{
  "n_layer": 10,
  "d_model": 128,
  "activation": "swiglu",
  "router_score": "softmax",
  "balance_loss": 0.0021,
  "router_z_loss": 0.0001,
  "lr": 0.00855,
  "train_tokens": 357300000
}
Below are experts of layer 6 (counted from 0) of a mixture-of-experts language model. Rows are named router (the router's row for the expert), gate (a neuron's input weights, with its number), up (a neuron's input weights, with its number) and show model dimensions 0-127. Each number is 128 + 24 x the weight over its row's rms, rounded and kept within 0 to 255. Numbers have three digits each.
Before each expert's rows: a language model's description of what the expert responds to. This comes from a sample of Wikipedia text that the model never trained on.

# expert 7
Pipe characters starting or splitting rows in election and data tables, plus list dashes, semicolons and bullets in infobox-style lists.
router:090106156113139120133104107071164150114148149122147133160113128171102137127159136115116177151112123155148128117125099092143083162145117112121108167126118113165142111130190130090114162111076127148125109070174146122128120116139177163160167113149111151079125133113130091105140075119140121131153109102148149118123141126117120157146119127152130140086096147145117142130103130153127110116150
gate1:115132093104161133113162098082113155119121094131123137133134118150118135143151151155105134143113148150117130145146090099108137149126123163124096143089097133152156085120097150128149166123150170176161134148131168121147141112119093184111102124116159124135173097119108156147147101130133086092128091125100089104112130145117154150154123117095099113142131110131134137130124103109184178153075
up1:131154116101110186126111163097170124145125150136093124175121122155132120151123106128128114139151122083149142130131169150124114137142181090126094096130120148076128084154155136102103160134103166109150104108139123107129140149174088136138151125091116116092127076146111136139151156121129149174160131152119166131094156095104133103091139109097075111133137105112123140151109135141117123114104
gate2:097145112103109136098147134091186131152155143137144114151130093140115150134111126077165161125112145127170151117134119124117125083105137147092134164124110087116099121126126158129150143176109108151169056125131147133108100117155148146122116160140112147139105166123148098113093156110104121169152152094106097160125151116092146138172097176089157142112133109108130135121155134139137124105112
up2:113137133093107109135144080137113176121153117161156117153110069060114110154138118129181123106122160100116117114109103137133120127157112124125094137164154100135170077107148150121122104153147138101093119140130137093132129084158119095121158118121113155155126138097084117116129150148118116102116139138131138147151125110078108167144119134175158144144104132153139138129116127189118171159137
gate3:155163130103139149176128126123126143120142168123107157119148122135113141103095149110101156134086147087131106113150137112114124136114129135181167112135179143132139132157116082130060141124086088180091141113080104145122108091126135103143124124145103173127140151122138137135100192140124119106135139124123108118173126119136137143111092116142147137100143111125142127124145180095155126076149
up3:098125089112120146078126151114156147154134096090140123155143092155147111108123110145083108098098125119100130086121123123146126164123139119129113136110109163140128132101135153146113125186141153144068166152125072141146140145147093124123115133094127133163166121141107138133060151128122158169108127128148089121167109127115096179144096164116143125131122172160120118114146140151122114103098
gate4:133123111124092120140148075138108107111164167139132140107162151106085129126121112108138129132113120129120077151126118121140142157143130155148194169100141119113128148120114132130105071116070119161131140102138155149120167143126143175125132117132133114104186107091112139159163148112135071131103104138149136116106114125154091165130106136132110098095174104136130107155100133129157126094167
up4:164142136171117082111166153109087124148157135147094148132123150133161121099181091129101147130090170174108123140106125137128068112175119101128097137112149102130118087136140118129138132143127112082154157146124107117150135151083169125123094093143168115131126107159111149123100134145111153128113139125124164119083110097144121137114143142168100142077146159111116155107155117120138110121103
gate5:147123144128156086111107062145116126122111157130192103126119171112142119097095151127123154175089099125148124136103135143128130101127138129164087132130104139088084134165177086129161108135119111087116149156158112165093124087139123139116138160142147114119121103101141113103152162121146091143126167120142123138133120098159094135131132085135143168110090099160144128114129127135146139115165
up5:141123126109103115130138127120071131117096127159166107118130116141149154105148083167119080131120130150073107160093133134117158143136131151118082130134130116113163154104126178121117115108137176116110144106172124131158172155132149134135112133121102131135178133097092148130062131160103131104088099112111144125094156132140163149136094149117116153153139143095130119151149062132123144111135
gate6:157137132108094123125167144122160073127154141139186121114108115134132093157150131121151135103122154122134120143098072134138099118091124154137139092109092145120147208109091156103110191108118117126167123129119144141132138157092131145156091126134141140086156129093097093133136110175149176103121146116086135117141118145129130133107129107121125148127116146093102124165150128112123097132156
up6:128148098151128111150100148129158133100117146156172132196120148180122100116126103126117152107157152148110089155152098126142111090095108111088142146147100107110094139128115181138135107137124179074092109104114115146122185137116139103125129138107132098087145145116105138119157131081140156143140132122141121144118148136125124153129143151132123132097139138148096121127099176102104103065136
gate7:129088094164161105129126154097160119140144120135106111104104119145165115126101111149110110115131164111126093146116095105166140117120104148119128104145133129108176197136127175134133104103113127136078096126127071109118119105110155113162133121161103160136127133171165124127149109130137148098118154131132123060163132147142150105183113150100153157110107149096145134151113151140152137122093
up7:109144120123095133167118147123145167127152159137161133116131111159119167136141143099069114141120138081134151141154103173120160140140109100121161133147108155120113125143157145135139111096129124113110155098149110121098107102104119132151140091134104124149106151133112137111136133135154104105147155102089105069167112084104120155129115129164150197103099095120113164158096107111138151188131
gate8:118145135102125111128154138116143118103158110125156102088115141098163147086115151123115111097153145147096086103183115166102093158106151109131133084151140103116155113148158148131134159127116111127135146083120091122123117137123117133152130105117122145146151125113181074127121170120145159146167123131131072138159144162113116087137172181157138119099079139156132099114152113105128106130119
up8:135078106128090114119096140131140091133131131117122156133137147142155121099095172145107113101092117109178141107102081120111136135160158084151144108160161119121150115165151138105122161129107133106104140093115156097130131152092145089136109154145169179138156127124125128117137115132126133138100165116115124123034127095156132178148133100128132142124115104149134178123135125150159114121119
gate9:081111113124156115173114133087130112129145127139152153117131094133115150101081107132137100110136150129090123117106138156146125145081119141112127158140084143132199142124183130141130104119112127129120119103115127159141126116173147107149138122082130091148110133133122094119156117142181115128111126109154130109131056131122132131131118104098163147114143118149148158182180157175116096099142
up9:118148122102112111145143125118132133125104112146140137144157104137119092117091149152096108100087128120141049183165156184186128136134142119106140111111131122090144097119134122150186099113122131132159123139137099108116118148113081125163136136114111136128091149131135133109153089120129148107141145125122171135141079058163164128136095141136147129085122115128163123112123116135159159136137
gate10:147100188175162112142091114124128150110147117166103145151127130110108113069109104086169131112137174123129098127097132151120177127149159115138192122146086143104101119125104101161161155105078120116124098083117142167146178118115143165147146109127143112146098091142110136133131088177110139146146158129143138127139118112114147112108135106101130128122120138133130144101125107128142100142134
up10:104105084102145084141136179114101153110137120130120118114110083171134114125082131160113085145157138131115140067136133147089112144134103158127153081108130141114139107133117117104112139157131100087089152159173153111100118176124143107119122131119124110124143139173142125110148147128143112097118186149153143124135122183100141117107159116133174131137117176109153130134165117153127150104119
gate11:124124166129128134109126140138148161143142140130144136120113135141105130120168116129147105102116122155099107181110113100118099150141097146158085140159087140138152160127137134085122124146088120110094135093116160121173137153126112155088141120081147127172173100124128111172133110083105123113108159122166104146158124117123100136156126133124126146064105146064159120126081098122133156135163
up11:123150128120165100123087134170108137144177101151110164164112126084147149128134122155133159175148132123145153132092168135118114133105132088126106104098177135123160139106143121114164113137118106130167150156109165151121111111124124079102161123130136127060100124100157168127126137124113162128125153150100120107098088146103077164110109124171141145167120087134130120120151137103117116118133
gate12:107177156106156109148151169147165157120122156102117168114092133082108146104140091068102134116138135128135141125091121118158136097123150157178142145135185134143129131178160143132131141104176147129158060104109156098116109143149108140140148127124097121143121110114119106115127123104137078119161142123128110124125106081099106155130128138115155164132089124148111107122130104099152107118120
up12:145132123098151133125108119107116071133163124119135114136119136106147143142130121139166162100132140115111069125139114139116128091075103088155139136087179117175154150159096151140104097162158145120119065112110134138109124131160149140141146157131117121113068136121129149112118138090146117178140095120125156155147123116100143096131121104102147100138188136134136099177106148137142136132095
gate13:082140135119135144150141124142139157118101181144122135149113132172154132141107095117118129136141106170099162127113092107100138148077099125092093133171118147147124126142158111186124109097152116100122139151123167100130146104106157132138186076165134154140140161111131077138168116115132130117117128114107161111124113125140092184132112133109138147122116099097144168108113093104091142128138
up13:120148127127144125161152146116169078151158095144123094098103118120151085143152132115158152123116130145125196120120106115142118143100141126067124141159078084160141116147123113104153059144139103107122094109103149106106124141141140128132156143158124137142200147123134135137117132122120092098141095123130168145130155164117126125139118136154112123086125121170139132127086134130074146130108
gate14:137131124130127136149136147081165135108152142101158147145159136168141126138123106084171111134101090130129148122126126150160146165127114164118136150161116156126088130154156129151126117107132128143106142093188118131154075134083155110116143133120128088113158097108118055121124114110129112170149115100159108159089155121104135187106136130138130103119065116167107113127112109136128137120150
up14:125159133133149133132088124123138145122133115132121149143083098132130129092127122139122129141138139141128107113123182109112097119114153157092147130099160128106148137162076114136139138158145102116122118109129146124166144121149088151105121126091140143093085148102125156115099130097142123137186140165116134147164110150136185135122099122080140076086162182145115128153130133096167182120079
gate15:156146133087147155171117174112095121125121108119134110122156091081119112146159084095130108138152120176115139102054121147128136078127113149136078156155175164134133131120120160134100117127142133117119091100149096133108157109118103148139124112177105083131114117133110135132140140143133116141122124117136107158121140144110135154131128141151096110098130092111161161123114119132192165142166
up15:130155136125121152146149147121135098165152120163123097136112074134134154114134118113081150134117164109138067138083170143139084144106163139102132133061116137143111160108108142171125088119144124131149090107133113139156137077156119113120167087138111138091125124144156140105118129125124129147143143123130136122191115105138148089116111128123117150128189168113134149141177123134119129139165
gate16:126080153139104135183136140128152115174140140128148098115128150162065123129126115109113133162114143142121141094100129116131102087148103094112169097119140121147099138137181144137163162139128066130124134153096088112137097110118120105119133081117127129142134130139166114132079098106112123124129120127123144126125125146180146125130128119115177126109080144161129131142171150129154100161070
up16:112071099145118139102200170098127157118178130114073118144125107119161165146172105127112126139118112169126156133123129151135128138101113113118119138119122140142121127121136133103158108098142128087131081115156121141173123135144140173071119104152109112153107130090130119190131130128104120131143150155123128126128119177099126149120148144143112169120140065095132109132160120102145148148124
gate17:152178103091107134155136113097142080159180104190145146150138124142098146121154093104160139144113145124116098076115129125165120180122129133159141163129126124128134127146161148126130098079106166101107085108126127129090129132107116128168086117142141083111123109122110110099148157094165103143129101127140138136125119109136116103134141127126134146138147111138167123160076097115138166108154
up17:184119128116111164136080120070164148156153114126135117133113138140132103118134102110093122128086130125130165115115140126174089096084154127152103119140161134169123083097136137135129143133157111149117152117116180138139128152147113147097144122150145151072146125145113130113132148134052129099151109121112125152131122109104106156101094111132114148135150106151112109101163120137187133160159
gate18:145145170128119144130143108092131127171106154141146099116119101125149107134100148113131101203087118080081097137101124113109083130155096116105123132166097122152133178098135096134171109136100132155133201120118134145129143096143131105092131131103175149105137165128114122131109144138140126164120172124166134144159108150124147137110110126126138126113144140110140123127089088142173114133114
up18:124164141114141158142140125108117091140164155135160148147113058156108131157131073133108125116142082105075129128142165154147154152102157132137139110065133107084130072082125099122150160148100134127145132116108111129111094111112110114122122144136138105116070162109134134149138184126141098103135124154133124132124135111151103148135142168090140139117137111163120140148100109123140142149170
gate19:115092176095096125130119156089102158099148145137154107100110151141123105095145127100125117185115110133117159127151138140168160138134137136121163135096206155153090180126139143102142103108142128115119138082137146116090143174123141122123102115153164136114163162131096116148137131120106157129104106086117143079116147135106127091107116125113140109111148126111121143150149127150069114119148
up19:140125164128135134165139117130139149101099134123103114142179095115132139095174109142134110073086122132141139094127134144150133126120132099118094152116144165154181123143183127119114080105144127132163156180195148113126141121135123137129129124128061088145148155132135116094149134126121149096131113067115112101126097138126140144113135134161159111104131129161107114068123100128124142122140
gate20:132107157138144126122122150123142127098154153134089081080111126199106132129108112131134120123112135138093140133107095167184104119200093115142141140101116112119158117161117112117124078184078117120132126135143129085139120153137165093162134141161098142099145140141143134140110133087142147115095132132138152128138096092146162144133108100136144099108142134111135150104083114112116115149163
up20:145110129122162112145125120141115110116116156112112140131132148115101115120108102148133112135117117133115172089143168141117127185149142172168120166178153107127139159155132085128090106099152131129106147110131133125117145142130109106108083160137138112131138141139103095141201092107060078101106132099111141152126124192096141121101131132136115120097158155114111143138120138155179136116113
gate21:112165108113104066134162159127166128138173149122096114117061133159108143103144121111146138122128115092149149157119171131118106120125098122164133089109151111118091105145137124132126132117092104143114144134112117120162136103148073123111143153175142151129109125161163125133111166139120110164070142130137140134085101133142135102131168136075124118160115110072165134118114130148151135134147
up21:123037105129096111128082108166128136137090125146100108122142143177114095104120117110154141096106116111132126122151109161093126124156122082127125139120076113122119160153134124168156126089119150119166140157140112148138137148151161137097103174146128119130128111127133139116120157147172092116132083123138134147133161121130130155124096125098175175144116154123146072132117139130173144133127
gate22:084104116103129079126130164126088101086118150086130101098128150151113133155170145113110114108097144096130163113100111129090114145126114158108161099153099144163136114143152119121125109148162158122111126132115144126148119090109102125148133154126176169082161144142141146126137177147068075131153119131138103100144155174114136167170144134148130128114138091116156136128112122138153144152123
up22:135166100122109116079156127156115114122128117157121178144159135139118149121137126134130143130177120119142136118155137106147120148118138116097071161124126135155186136183130127127095171117137138095138110142124178146100121134145141082105101133154165147108124141139127118156132100111155118151146116066153102133140118119095158114093122114120167097150095089115100133143149136086057136117130
gate23:116088123090152147136135153147138099144123124107138124145143100164114160116125154116138093141141121138124171111114124119132138142130131110101119131116132159166101141121142126184115137160131120139120118141151120128141112148134170126182146111126130131096176120136114133110110095102149135147084139167124080168122099140161085126092133078109149119107127143081106132150072108129172081130207
up23:137180129098128159128144151133131132143153090090112116146132137115192090107076090120130124133095088124116152126157141129155108160148155150107111140150105138165122148123114089133096100159137152134137107118086106102122148112102100117114144146139135117098146123105094144159118135099079120119127167147169125152100127170164130125105104152156127166145174118134134111132109124169109075119162
gate24:111069091146153101122125133110093141123139103133144094117189175130141101172097140117092115109151099154166111146139106189098147128132116107135128131168163121148094152139132117137086123088118136139105110080118113132105142101092132120116133109142147143107153171139157123106167149113117175201094147139125113130126162097106143114136093132111117153116117124124151136113138118152140147126144
up24:151085110144094097073138168121112111157132122158124140140130173167137116137099131169153148107122085115144148109116114146167101167118157113113116127124099136131121113153153098119141138133130141109127101108104112161141101103134135064129110171124128135110117156113114083095107121132155146178112120153138147169166123123158104121126120124149117107140149085154131085126178109176139159114090
gate25:157107107095126175109145108184146137120107121111146130122175156144144138150122098118105155127138102127162106181104145147163119168137085147070111177157094105108132129126124146156152133142123129124080139129113132125114140150099136146114166155093127111095129123145117136174160099124109114103127130105126138100107112126134128105127088122181102108115118189098142131118081141105123080125143
up25:117138108119146117121194209148165133061132164128108132118133188123111148122139111124136132091138110144149160148124138156131129117128109124119128130131099099120123134153140156098124107144119119164094121120109119136167134116125127094150128142102161144127123141136097126126174060094114127168104170101084124089107116120135166098158128132096109143086121127158150088158153121130128136119124